config = dict(
    n_layer=13,
    normalize_top_k=True,
    balance_bias=True,
    norm='rmsnorm',
    norm_eps=1e-06,
    grad_clip=1.0,
    seq_len=512,
)
Below are experts of layer 9 (counted from 0) of a mixture-of-experts language model. Rows are named router (the router's row for the expert), down (a neuron's output weights, with its number) and show model dimensions 0-95. Each number is 128 + 24 x the weight over its row's rms, rounded and kept within 0 to 255. Numbers have three digits each.
After each expert's rows: "comes before" lists some tokens at least twice as common just after its tokens as in all text. This comes from a sample of Wikipedia text that the model never trained on. Tokens count by the router's weight.

# expert 7
router:133106181081141146123123172143141099121137154135169110084102158134090108114133121095101093146108128110103148130129122129172139132138107083153121127139142134099147140095125157111155142130122144143108159114176107154174123148108085133132123137137137142123117167111130205117169107121105130151
down4:136128134084115140118121111141171099133120135202057114125119154140136128109103128129114170150120127114128155161116172147119163096101123116123118122124146131147158159093152130100130117093109154171128102109117161127128104104126106085125074180133085130147116098120152132096122140116126135148
down5:123135099139086119119139111127156121149139138153132130127140136118165187073126088103114112154126162123131126152118103125128123087091142159131145141137100109100142140122127129169111118167169132134147151120137140122146087169090153133120112149098160156080146147161124181147147168150103082146
down6:127145165084131115121136105132144158165131152106152120087136164151094129135136166134105142133119180139107142176101092121128146125165145109131132139127085143147107109131115118152112134144157152121107166107126095058096178151068122138135141124102116136084148149107126130147123109152147125095
down7:130104169132135114119096134151103176112092123103134095131118140111147134141167144132112126105126135120133062093139133114107146130131062143150099100141106151145120135105113129112142160121185146119131092121132124137082166164132091109138103130089121142110130141158102086154130132108099116069
down8:137146107224085110115095102100100130105086130110255125160115127107158102116137130118114136151127131123134137135133119109124138110136113142122148127136127121115141121116129129103122119133119148153108134109117152095121136110118119151113135139117141085108118129134143103099120152100152123091
down9:087148095155139088084132086142144127141133108142139146133126125084148126129128128145147140105151129122131089121160147122168130163124174091085106125149121155113129107074138147148165141073165100113124092110104139142134091190146084145136117144156131131130117151125135149151111165124120119106
down10:083139176163142128142111121105175150099151098141148134140138103069103112135121137155123160098115166108119094099118128084156176104116136136128101132143092130144164131149136114140121105121135133114141146164115156141145163120113134123063101191143128132108147149120093146103106152104129123128
comes before: " ", "\n", "-", "|", " The", " —"

# expert 17
router:178143164086143146149117146155150122118142159117152130084138111084121128112171139094117099171111093133148151141132128145139112086138111117105118103127112099139175137151145177114166116084168121161120144168174120144117137145149129157105107111145145159135132168159107123113132124138130166142
down0:117150136116127130141102141155131130146155151162165134149170087125099151130125182124128112174138113109130107157128112141156067123188179132092161143135108148101136151130156122169083113092121133151131110147098152139139093094161147099110149109131115149104132145145118107132104127171150137119
down1:112109097181128125131107108102110163149137131089189144157092170111158108111135105118099126101145160132146155151140091138168120141129125105116122163126175137103128130116102092118139087128123108101085144123127113123089147083122156154137132157117122146135139105111114112125084149181114110158
down2:110142113146118091157101134109143134160053121157185099155123164091099155137154122146150178120140121165121114110125155163165150142118131142102136107136115146120116118126127122096098111139117133108094128118107131082169102123119144150121112151124108124154144106092113145151179101097124169146
down3:138102141121137184132115143102118145108120156146116134170182169156088113143134119122171179112129124141092179160156142121155158184139105096108138140155110152121118114114171144113062139125132162156096126137129099129102115133131122138106151128160158128140160157142150134146130147136130138116
down4:095156103149167134130137139147119137140138143119133135138129103157172088148142156142094084137134128153165111146080119134210138161138148147129123163169132103130141115127167163144110111120139086118168128167124127150121138154119100121159110162124170139129092130129153174132135165109131112145
down5:119112091125133084092143136123121110108144102146144127072043098115115126112106143154095126105127117121144146093176132127116084169104124111121150119135151169152088089122130094111122138130090106104138094110139128133119084116124123118120141130116131089139136127132157148167152157175153137120
down6:136149114153095152160097123157137114122146120120078108124123132140178125129152093153153127128155097135139153116111070132130134131082135108077110131142156091113113127101081126174109146114175156135145148170143150150147138154110122127138150164130117128087161102122069130147162145107131118134
comes before: " ", " the", " The", " a", " B", " S"

# expert 0
router:107110122092133125126125118183145092106129129133189108098147146128099129135152128135137109134107138139156138131108152116186149075115105085116155136138120132100141128139165183129111132139124125146111142145095145099182095186146131129109107141177146145122128153129124152100103068115125122130
down5:085124161123142150153115152173082133119136105111117117130141109103113105128158145137162102120132144157126163110154144117101126128118128113141153165104130150161151129090122088096092177122133088122115109150065122113137127173181139120116196149118112115127160095138133154117115130112156135122
down6:128128088158110113125132138111134161089128132145110123131129139124163106097126083122155129103113134137134128116122165125221157120122130140133131157141168150157144135124135120152161080172144146115101139114154147135108134134153080118148088112147141165144153086174146154146129100159091107137
down7:096081115172161112146173120158153096128138126142133180130144110123089129125137142112124149125114118131136143149157143122164130141106107056115117120110153137157106146121086127077127082162140105125124101104126142086131143127119117126161129106129100096106157093135151105146083085105112133154
down8:127137136132106169131143119079105105132129122074136175135162120117108131124118104119121128104082102106108128145180157140138139157112141134145110151153112098101079150116089119096110106132158082135095119103106110121117133142136129138142133149068179073155101165157155117147141129128112123119
down9:142123124120140100110157144132108126118144118131153132112130133146081131173111098142170090126100130102137135150153199173110103164091171136118158144136126136152130119114092132157128092109124172053102145126140149151130130134118142137125133095109152111128100069093145114137125108137130091137
down10:137077152152098137137100121101125144180095154118139089119134102109136173098110111150096142139133110160132110093122126164114138134120109136120138107156094123117150145107168136104122124169138128140151128148117088114083103099081112113142145191166104118121134133153095120125078117168113109138
down11:141103103117138128046120154119134134100109110148109099119141142123135108130125092101097087137138183140110149114136101134134096170137098116134159126165136156148165144143129106171166107138090086118124114091121144123122137172141162106121140139138129105146100149125125183095117125079121115129
comes before: "1", "2", "0", "9", "3", "4"

# expert 6
router:098129167103149152153129125147120085100132121145174117105138143147149163128113135131124143123118110157150124096129146133157120070119063062149210110121145138163135123128165141092120106091129128139122113146111120127169112175124140122128092116154137129135102135121101167122118104120137124133
down4:120182122151144126148150141088152116127110124123123098128139122129140144115126137141133141115117139119198179182165098126123112167119110131125121096127125152129139133170126120144155123122132131120169079084165115117124110098127127128110075137115122194111130141151101104073154152155119154102
down5:145119117113108134135135145125141118120106128112179144127122144093117125125090158115156103111131158132112180137140141124109091135161134143096172144121173129105145147098165147098154138138173108117112159152138119139103174137078094135075113163117145100129155126142122137065142164101138101155
down6:124101144104096123092140096157129151132135128111128091124146103139150116150130133147143157092153132160166129167124111106116179098082154125171133168157096151142143149124148163149119142107125095104116101121095187114142158144104154115115111091158110103137120121151112155115119183126169115124
down7:179124122095109125106149126115146127129130129146090059112125138141137115111078145106131155131118140129120107074095161139114113124129124136122154077099097147137141126065182149140126115135118132086119118140147084149114121110105133160138164106124120140111131124122120144160102083124102160183
down8:109128097208153156152156113110152135141096090149196158191136105122084175114106110153160107164150148112105146100123114137105142135124124109142121153122146120118078109121110153142136158148151135139123131125137129119136144160106095123155177131136126117160156149125123114123145145126146140142
down9:157148117146125133116141136130144139059111165144132133145137102109136135175140135103150130095140097114107136136180143141111124128176125157138113096108170108115143132137088141136125126074131112113110176121116107155173138107181134146104109149118139067122143157103170125128135086138139133164
down10:148143124131094157139112127098112129123138089161136111131140146158141124160075084159166085106148124173148124133166124106096150116161140118183132094160183179120139098135097078132148125105129117129142142122143105117123124076160113149114111162091120127125138132127116132156136106123112142096
comes before: "0", " |", "9", "8", "5", "1"

# expert 5
router:160129161083146131127126161145133138120131178123133130084128125129150145120146130126120104120116135175135143142140121162139113078131123123099129072101093074140128144132150151100138130099165084156125142154128128175121140199130150122109132156132147142095105174139115141114141112127084156090
down0:173100142162129125151161156094089118128134116165150144119084137141134133133171126086143159142154106065116120098152149128180103152092121132157154136135135107120137167103102119142159133138143123169159132113114110127113110112113106135075121113132134103126115169136087145167146131161120087128
down1:155092110172096138135073093113157139133165131116092097105130137103113144158140140084105103149134134116140102099144127151137153125102150133105119107132139146169113157122131124129095103107186133151137144171146096136130108136094106087139146137168094163173127152120113131136133150146122143070
down2:126121141109136123107154171132183106125140152139160124102158143104120132163060148165155098130117130134077099179110166170152131107123110143180118106167132111140132138154135148105159107097149137089134112145136119144136128109142097126096165173116151160133129111152142127130102131155149119115
down3:138122137172110122095128115139146145089101126139149124097118146143136152142154120138086177097151158093112125148084143141126115116082130113166135081128144159119094133129170114119099095106132098147132120147141103061153110070131114154127149145143101099111119139105122132103169103113120089139
down4:132151170123107122162131112142145189138165139139093129125133139098078097145107137118088160117106115152082163098149160116131151137099061120142113125153126180127139150117101133127170098131120135141162124152139137098129152108142086097141152125097124164097150132164118108127130153127118122157
down5:084114156169106160120108137123141137132136144103148119099114108158163154137161141123165133132146090159105088104133113194078107136107139147108126138135136135125106152094124138155120125147110123087163111116110147148148159154088107084115134133138132092058154137138106126115140131086104120110
down6:134161113121096107144135107203118137121113110133058099129140122173108117134087147148153122135175116122095120130112100153157112133113129120117136131109131163121127102113109117142119093146162087194093100105145112115124110139132093102134176126119133106138146110139172091120100111133113157123
comes before: " the", " a", " and", " to", " in", " his"

# expert 16
router:107120110141132177133115151183130131069140149126136109100135181169156122105118097167133131153143089171163151135112145147150117125102126106107154151108124088127152121147105137122104081115138121138122109128190122142156119122127130120066100140137143143125112136175108158127138138098111164123
down0:155147156134117133100137154139117157137118128141120146145157165125102113138097143140158143114114121175100152095110134125138123124165126113114128156127128157101142124152158125151137095060061149152114133096167115133133151146149210133157146079114132174138123108111107113136112105117139145099
down1:128120150131148077117143174141112131136140140161158129148165129102145075126109173164155131142129117125087102129166112085087111119127139096150118127124116131122151150105113111158086155166121103125116153109133135131171170156105130137154130165164120078114144122135142176102106163157119132110
down2:133153117199124133150117126127199078158120139147174132129133153118170132161170161156128157127119137108108138143125094147187112086102136148098164133137155117065101161101124122134130148151129105104132131114143135138171122146112122122132101121112142125161134160112117135097129110130130136120
down3:106120151143090127151114153121201147149118115115149120118085076150077100103132133077162140117153108142114149122137124071146134146120091129135150121131173106138103140105125143070116108145125109128145104135097121131106152100134137147132125135144148074098114118127133143093145152150155114167
down4:151083149142130092073111095115084129097124147123117118111103090119074152127138121093123116133152128108149124153128124164137090116081120098105118098149124116171124155141061151111125117125138122151125166124151097145108128123139123139120124087109103143160130127136159138120100121068158122089
down5:134090146118149146111119120160137119129125121103129155154146110077130175141126113099126117127151085122111162153187149105117184120085099082172097103119124094113135129132146176123141130123122119126092100141104141079128114125122119132114129154104122159149152113166172178137132139118143096118
down6:135114168134123110128158085113186062104100141166131148113153133097148178136110098150110130117156132107126121115136164116111134136112127130132110113150120138114166133182132086108097097160081102141131136124130118134107167134137131113098116126112156094096141133155098148148146171168143154131
comes before: " |", ",", " (", "'", ")", " and"

# expert 11
router:150108174100117141140088168162132124121140145104150117046132134079118107116149130095126086149120115149133130122141150111123112106103087123093152139135098105107152083155143126106125125101137113122123170178178128168154145135105090140122104113125162156122125152147119146134171135131131125146
down4:146123119130136123086162137136110097088105092135170091118145141166149153162140146091120135147118099129116123152149101103124147138083156127092149117101103079099132106139140177152149151136081109143123154144164148084145146120156148105095103130168149128124146124123129141118101147118113078095
down5:169118121138165163133125116123105088124088149148223148142113138160092123135123116127134106164175091127140110110102114099117117088102128080141154135148117183148127157133144134150140151166098150123167136132118112122084128127131158135121136130142108111104155142122165153127137121096126127137
down6:124141091179103139120107109159122117129107129162188124141118145115146139147095161134128174107151118158153133117179146136141120138098117134126162126168127125133130102148117125135126092120142039185129146088151143151113130136147119079133119144106131113110108142144116144096094110108096108114
down7:145153120087167141153077132163124125170177124157073116116121104111116107112142167158092137135126122131118141096149120138145102149155132118151120156106148110131113117126105113144161118105122116109169126144192127170145132115180116144104138164109124089163114133117143078109170135119121136121
down8:162125123098101145121109157151142138138130126107105117143144106132116064106161130131114122135140091145147169157101145105165161146078128178105104101148165135143106079139115172122118122110130127125140118149127160093121109137105113127111119103109130115120096108097199144150083120153091119141
down9:107132150158124117109182114154177112088127109145187153190141105135137087148119134145153093109129106139145119120130147107163152113106141133110129132118105135121112102072134128114163093146144148128111140174151101155110138136105102190147142122095144134127132156143123124153117165113091117152
down10:085137130182130154110137109137096108168163132093190128128126082116117132171161169082137129118138131137134086137074124130143141104092126132135129108116161116105127132104107180169133133094116122114119120141102121104106087146128116097130133109122150142163133119153105143123128150100139116183
comes before: " ", " the", "|", "\n", " a", " The"

# expert 15
router:136116113135127121121102119125158111090094152075165115126136147113125126140160144124126074123121114094210129142139153155134112077126088107077135106128141128100128105149153181137136147132183090158122124102127129149125098112107135165126105146119147142147110176128127127118132106126114122170
down0:135126137140120082104159150092118167144148127133156108114119116113141113107118112114123085124159107140095092125118133125141183166094168143147138107126153104116112150145126139129118139123141137105144143111135084112130081096144154122109172068153130141120139150173143135078107197159136116143
down1:156135128147120138107131112143130104151092140174090106105137144091148143149136154150124097148130082134140126144139159114133120144105139146102166116120116138093129144188115143125105118132111116128142145088124129151122106108135105146098166138059133093156077110119091190134126082158127111158
down2:127109128161129150110107074148096134132095119134148153113111124141137094160107119125129123128147123140112063135112153169139140150117121126136112136153141085113096106117143124129148111156092129111170104111084135161135110149069146184143105152159137134095139108105156148105170146165156121172
down3:116140126095128139118118114125127174161115135122142122176118151095133150113100121118144064123153095132110124153104180159062133127147086135146097158109124143164129105158130131144136126143122099102103138162115169086143122121142122102154147151082104143098103105104121123130126143160093174123
down4:146145183127147114158124126156162145145138129095169121074119125187130155138133112126156150099155121120091111144065137159178135156160106172098124125112149117107114071126107108120155115108124099123105168135101131105146137138141147119126167144103128110107139122133124124127098099162146131157
down5:176108164112140102110163137161154149118125126112143130103144133094138121117120166086131145119123123179116107108147080187144165164173097134136158131135074143077140108142092118116165136159127143128103148159108116131127132078140120130124160102139122116140099096111123108143144150133095134108
down6:152162121141144166082161162135138120108138121134203112114183127144155161139143096117101118108106083124135118106135112126140115136099109143152114142170135119155120182082106102120143149085134130108104130111165120173165135129132106115117137120131136112115123125138150106079144094101129166112
comes before: "1", "2", "-", "f", "b", "c"